config.yaml
n_experts: 32
d_shared_expert: 256
router_score: "sigmoid"
lr_router: 0.00257
beta1: 0.95
batch_tokens: 131072
Below are experts of layer 3 (counted from 0) of a mixture-of-experts language model. Rows are named router (the router's row for the expert), up (a neuron's input weights, with its number), down (a neuron's output weights, with its number) and show model dimensions 0-159. Each number is 500 + 40 x the weight over its row's rms, rounded and kept within 0 to 999. Numbers have three digits each.
After each expert's rows: a language model's description of what the expert responds to; "comes before" lists some tokens at least twice as common just after its tokens as in all text. This comes from a sample of Wikipedia text that the model never trained on. Tokens count by the router's weight.

# expert 3
router:458412453485454511495415469503507458450506504481515533535469473545481501445439501477590472440513519597495493517475529459525578466496530512533443497531484435599473502536512463515410505525505500512596461493486459583522481473451503522542547513534513508575472543569501530504528565516560549492488581443517521539483548523449467480469522505521468524525440525491485559446546451520512492515457503585499430530500448487542476541511526528482489551552483496507542581457508417466540516507557519
up10:523471507453546505592481527512446495502525489539474626467520537494558481484567548571517509468480461481443470446468546501531514506525540486481447438549540497529454478465496486489463483505463483459424499465438531459537480517500479523496517463467521542484456461559463452500527525540528584506431437445555458536513489523512488503556550486533559542485498547543530471556501516478492455553448536531487405459524504437394497442523477556431452519470465507512471562506571481528419476522450455
down10:484522574463524476562527497446487462498574505526474492542526536487471520510447522452455610491509447507526479480469466567518430484509474473474513493413551477566522583498576558463517418407421501589520509428510439499475501478462449556526530454487416451477539504577494464521488487507522463545467504498479573461525534498477497540492480506518522484542474512570437502518502439446473425528499577479453544503515492492541514497526461445501499479526561452470486506582472469468490528481537458
up11:504482466540527548476486524502468488579467433518513507459506507426561553411530502453445412536562511466440391516513538491472588477457505498530539481431473554473473469561548408495544483468464537462516436448523489491545480481432515520505508512411447449527466534508518578478514468518511515485519534489504540468542498474502487497489482498470563479477501478544556520556508591552542488472460501491590517538419512518449485489492563437474512453521537464518523577458510473493473482567520476
down11:508460498500449448520587538488505500502495520480488453512524417461542521449568519547515534511482557473500420531558529486500618492464497478514508530557474450565435514465494462512488451453477507468489536540561552456498544551484434577514496494460488571492448448531504521422503443495476428550420486493469421556484498568500541413495521583445511491586471484556427486519550489452501489495530529479484470520485524505483440554484534504395497504565521505515516517483524485532458504505480521
up12:553457437437586546475501498548539462481455519506499556530484508509545491481485493507538493471453485530537504471545443407532399475519489533503504451528457542604495445514516516497469507546488532495521476398558484435524477515474462491484471480443506534484414497551590516511527518545478452541477530437509465552519451435465492542516451568544556533470508451431532524462464444546517521475531565503421494554468495581505560506464541497510482466460535508513496560442569466547519484524521523
down12:532517409437532496456513448455572481511528475509429472438514521474475528402470434468439488535511490510545514468532475485533539493452453537490588539531479435531548504517543521469482507550558525444500546538537484481500509466491509463513498515473493549486502502509516547506542509457547417544527583523449563422508544525454507483469521519512483585545588439469557493478479499481450466533461484476485513392500531569555474575562552552474498500458490411539477497512531579499500501486522522
Periods ending sentences or abbreviations, often followed by The or He, plus line breaks after section headings and some number pieces.
comes before: "The ", "He ", "In ", "\n\n", "It ", "This "

# expert 20
router:489534476480487454561509505461497455525475508546475485507565508502474535496562529463509512449497537519462461533490548541510573526391521476518455463446401489419494520499526451432484509542475508471521480461512495485538487485481543468512514496438554477497491550488460580503554499506438502545531522442572476501508488507588519564501549469452468567492529401547496435447496471509494565525543513432536392497552509455525528528468436486560429473524509554517519494469542421454485533421505545
up10:517554481383478568459531515483485503588469567477419481585504496523515535432491549484567500478481480484487542470537548582536506524521515454528512434568487523515448507491479515466473506460470481531476471525467524441432512546480576540466519486506506536479456543571499501517597445582485508473571459501512568473477509467499498528512536471456541547549527505477561535490419446530513492550533410508477511498475461490453468500477463461503442438481495561491455458573509456434500528501466455
down10:496467514485471490546455560457522482503463475540482475563504511593508458526568558529533525512527523450512569513489509556467518505487488463479511532547457490433443509530485524472474440457475474535450479480493576479544513548500491541458502519452489475509467562552526601503575557419493506448506422524452484498484515661529517520472533534475494441548505509496488500484508448575513460456531475493515502504443513568455479417476479442481489502451509598520485562532484480494560539587484513
up11:553558453453500516503437499444469511422491497488467478496519482559517467511497488455549480553498462529558435546514506596557481579380426545554491467553511424527524520504512523448535470496486482415479518477486501505536482460521522511463494530442540486515432488500514477544499538523533430532486439426569527487540486450542534464454478583547536475478497523482487464531550484547564508429412522519479531514519461508472485479511491487572445472526494503566478427516503452550473524414535471
down11:505452518421558502531561492555500545468493514533524421459530494481518441552536451509415520491477472506505490497523485479520465465507433538483577471472500469503481506479508454542568494460529513465498501503489514516408525462437474485402438429497488529546527433540521540461496550457531482383414506537524484457578563566448504518511546463505556491490486533525475494497454584499527480489549563536478455415456498452475526512515433498537445458588510516468515505532456480511487469523428482
up12:460520472477495562501469525513501457492472439551487470533488446478537514460482560519578501478441409439508554528615510428506545449467505439562520442502516507476533487504492453476502571460525511409485523554560503499466481503505445485515507402429547488528583487472488465446444477463462529504498515442577469504460469483465479580497469488551512495498475471531546505560425442492568530507526495531514516492522525513443566525479458530547436495489494569516493538439537485489587492458543519
down12:519555532459467503530435468475491439547448506473470522444459484463486462524514445540471478507566491564524464475512494513422476434529448515425540456458488486517497493496485447422466489512484570513410509541480459454499513509541508467522490510494540470482524570545426512489444509513511446469453544485478466496515515506483469478541490546468484538516444499470502480449462496430516552549505476435597424418431439490534505579563486521454584445486552521586523555540525542489470451525427509
Dashes and line breaks starting bulleted infobox or taxonomy fields such as Coordinates, Born, Date, Class.
comes before: "- ", "• ", "Born", "Country", "Coordinates", "Species"

# expert 2
router:479461433502496503477513535470429423496483514601532521471499543499484494451515482498475412438521505512395468496505498588572506519484515489496490481486474462534480488469543545485598552447516505484585539464435450475534485482440574494501539519498461544461485589458500472519465486511487490537535510445464475546580446487401492505564458523498490439504514446503441550533485485512492494490458534465472466503491547489477518431535465492473471483485367472502456523496557469510563497569449490
up10:552502532518488497563540530528528527498490551532514501527487487482515552406569472536523486458423477542491518467545523568530480531502478522472544480558473558469552572503511448456463474516479476491540491551460484532482471507489496528464519489503429565515518569422527457466503422509523577584471559466562510593505535434571511478466449485503580425485409449458519455484509444547521455509531566459477568525504532465490454486511475448518545510545465424521516527481482488474565543524556505
down10:536515506492500557499494473493459477469461454485455541460502472508557491516567579501495476556449520477534515502573486467506507490495480527466503589527417465531461429527465442485501439499510433493525485505467502426537515458451487423460527463526456471450562464462508516505487504542482437534508485570453484457427516462552476470456617516455529532439497498448488465475486497598515509454440476494448404419563454489457585489530465544489494485553489492499526497454437547456496529546529453
up11:504507467521457532465523567464463497512524538497504473511547453526514478449510502511552415506479538447510546566520499572511556551488541429492480487535433494474504484506508559557509454472461454519502536457589444575554497471479466565466546475429520503464476527464540453458495469549436508546499566505491510517536410479496562530522530506518558555438530445445459536525485474555483526540458487559420462500505461466402532570530465548542516493505431442545556506451529472539542546460460482
down11:481558478531472482515508498492475506472524535489449452504491449502438504530488478499534408508501491568478513441536473445475479468439474459481470453526462496502453534481499582498533490532535456531519484507546532481479444463520466495459528495493452576512427499521504528518485401507460553503492529579516414528480434579513491484541559596507471509504470595497486530468590541500485547463574481535601534441543484456468552569466443430530545509501395470514481492437507501497514540485484549
up12:519432459576576492553554549510466503553456473513516476556482441536549476491455495526491487475502476503500515509477503537462570532446561463555511475507498469445448501531485472562471565530451442475502559466529459440526475543438520505470417481491526547516429520484479543465500503528523560459624508441462407512456536466444547561568545528526479523525512518470514478499483509585500493526475460558493520499506578435451512461497519522470430544425537546527492518445515559462438526515512493
down12:488531557527457535522489472459472508520473551512464527507533516596510463513512501540511513576556451522539511465433513519493464519545475514528424468457539517493521499467523506463521477450489506586499552488466486509475462498517501503480494586523550514482489425454569509516544553511529459461460461564485532460572572464507487502509547522478538573533542530507446551524583523512508466417539512479515522377485434450488548532503424443539543522449538592515519473506477432565426509436475465
Line breaks ending Markdown table rows and separator rows, plus prepositions like in, of, for before noun phrases.
comes before: "| ", "the ", "|---|---|---|---", "|---|---|---|---|", "s ", "|---|---|---|"

# expert 8
router:497507491608471431449484547517495548453556465530528400502527512556494527448508493530505499413508494498545528470553475449477522531503516498503557454555509474452455481574440424542446489503497527454604506531423460484563452507485507502545551438412478547485507482571495514467491518516470551510471527543565459515482541404516513514500473478478547489507497506484425463511480500543503519513460484445541535506588485511548469483470522523552463465558543558502533537506573469503539573526484567
up10:424401439445568437561426550470487444498478465492469516550523523453544521538529476504469450535472471495514522533549508553506575502444538453484512506499491557498488466497439504520532479502431454459502518483525514516489465492487462572416535495561499526507484555404503448529538460547494493520561498488494476510482512509555538575484558502447473468482447524528550471471533542564520519512470488502509497518530576509577484488465542442525533507496484353545567506479438494493490471415544507
down10:590534525513505511501550437499490550435484511464509470508476612512464505498460513504548539492534466520553560465531532428517538486459500515502489424520512516541465471527574420497461549477523513466515537520499524498494482458515517460560557503498511486393526445514564515520488490505463490541461407595457453466477617469458500417528483506458516483579535491477529431483457488508446475518505501514439524536503449474497502552510463506467538502462520570411501472551579506520548520444466547
up11:562548527429474495562460537482463589478532520474484557517520533552529516486547526506494505496503490541651477448502500522465495514434455524474467541578440525449498543520526499512481529539456428535478500512459502442447446503519553519424514448495514543482515441515502517445568456450524464518532457475510562546484586448535522453535467466505582418526460553521531499482444440516559522504518495486417543536574530508445459464443498488481502466493513559546566541505510493489505518514514535
down11:475467517504573545509498503410461475539521546525538492470475528533526479533417541480491433524531531535501491529492591436539503551537461547582556611473459472473506468475501488452526501521459461614544490502493458456483517498494438520538541509545465490470511502499447428455540421527464523532489590569489484515457483594486579515471479459505516508469517415539485452478444548564521461482517483478467525496555513589519488545471452455438537478536492460478544488507482556490516500518541508
up12:481526580487502509454526513457493425529513535524494508430412546458533524522520539530530508541564412497543556477454505485443470492549485488551551481507504403495483486492469476482550579518450503449507422518535458467571433525468463541489468535511474449463477592478508501433497483522532596483560517511516469584513490513545462463483513576544482512499568501447432559532497576500491495513445517558551495505502499575477493492478505440580488542483451431535522490525534470465525446506494544
down12:444534504515491447445560403553558470526418490538536453477493489456482508483581532514482512508528460491552508469467476515508536457484521488474448533472540469550476481517515488454514541474547547449427472491547441527447505525515512492511496518469517505477457610489479515547455471479443500481495414570514552576475476556401515509488469520475512500453463536549468572527546443505559560453547501561452586472521515468542511506454452542559481560498486467530537540544440567466495508469429483
Final pieces of foreign personal names, often in sports rosters and lists, such as -ić, -ov, -ovich, -o, -an.
comes before: "| ", "(", "– ", "K", "and ", "B"

# expert 21
router:542468467486514500512472478490470524512498459493518524510574436559490518492493474417569520498493535495485423498508517484494442512515496438558509478503455570482496377443498460496437602496527470505559446493464511477485462552459494488503475486553477556515495551493507513497542445488510498514519615490433460529559502498484503517517460540520497514464430459565402580437491531498499514500498455437516500518479468458420504548417533450520512528495438511464538527451516471386509543413481514
up11:584469491503536520394492537422474441466561501489525508531447521539541561510500522523485510469450469455519475457489484491442458579475486461523462458501461489590457440505517555495533470509457441434579523474555511473471424510525522505464495443502503528486532377378471461507506491470523560482524516531581454521503583516551509431508483478465524475516507526481518498468424538533518509508539487540469499499507514462445497466496573438440518548450539537558537493478560519535499474480522483
down11:523552476488534496473525461485449504482487486486467507525489430483496541529532408570485453483551539499452503497538490537498438475483508566531552469520526429449475492448525478517511551445477543625532511590490536544512521415536485501533472490479511479504567449512447551505552483521519529554471508502513489485491496497480515500567492586493530498421443556411426540513468555541492492457493596515519452524438503526592514463512476496498448415468537450416446469514511451509478559507498480
up12:592523515456476452507515466466517565531523473485502534510531499554522499510468504460488481480505469530482508600539498530451483447523511470485554532500506482475519537555523526472466543510511502559580481596509489512440494525455415586524506487486495442534489521557507498481547498536544556510519575512490531557452489482425495487492553541538505484477481544550470475565455481571493537496567474561483548522501524540517528471486441580556484396436426485536537532549415496538575434509568454
down12:465548426491454470578535508481537495411525491492544523508602408446520500519539461481495483483469497470574488551451521517548434517536555524529521547553484399523445496555527438468541489468545509436520547545501527531519468498587522487457433524443513547510448502554463560454530501499536467511445442476546502472440506574572530465493496462438551495499413465560485471514551495506517437493525529438518481550469541542475485459509508540454478507485542556432508521483493482492475482530535483
up13:457514559479472548472460519460458548453538509541522560440608535474532519457526489537561435527494431477487450482544497514500493542503514522474575478452532461533515423483476496493511480580512537528552458521499455467487431488508432475500433514560505430487480515487495513480563471501526519508411508500528590485474610522539481491514473521466522493525564473473438484613493502470509479485467460523475493514529491525453564523483537584561547412529515491548399487540509495483447493505460466
down13:541457553515493482463507534470491565515441536428504511469497436518479525497532468507495516484423558410518547521458435499575503553443416480509390449476477443472462492512543500475484486514487542490545485489530442475435500475504517444477517546397498472510525510463517495491453555505483410475523475486557541592514555531500503437565503496617527538511451502451542529466470489552495445511480454566539508498504539484580519477537522550422580526499514496518515487544518521521492502563467492
Final digits of years and dates, especially birth dates in infoboxes, plus country and city names like Canada, London, India.
comes before: ", ", "–", ")", ") ", ". ", "\n"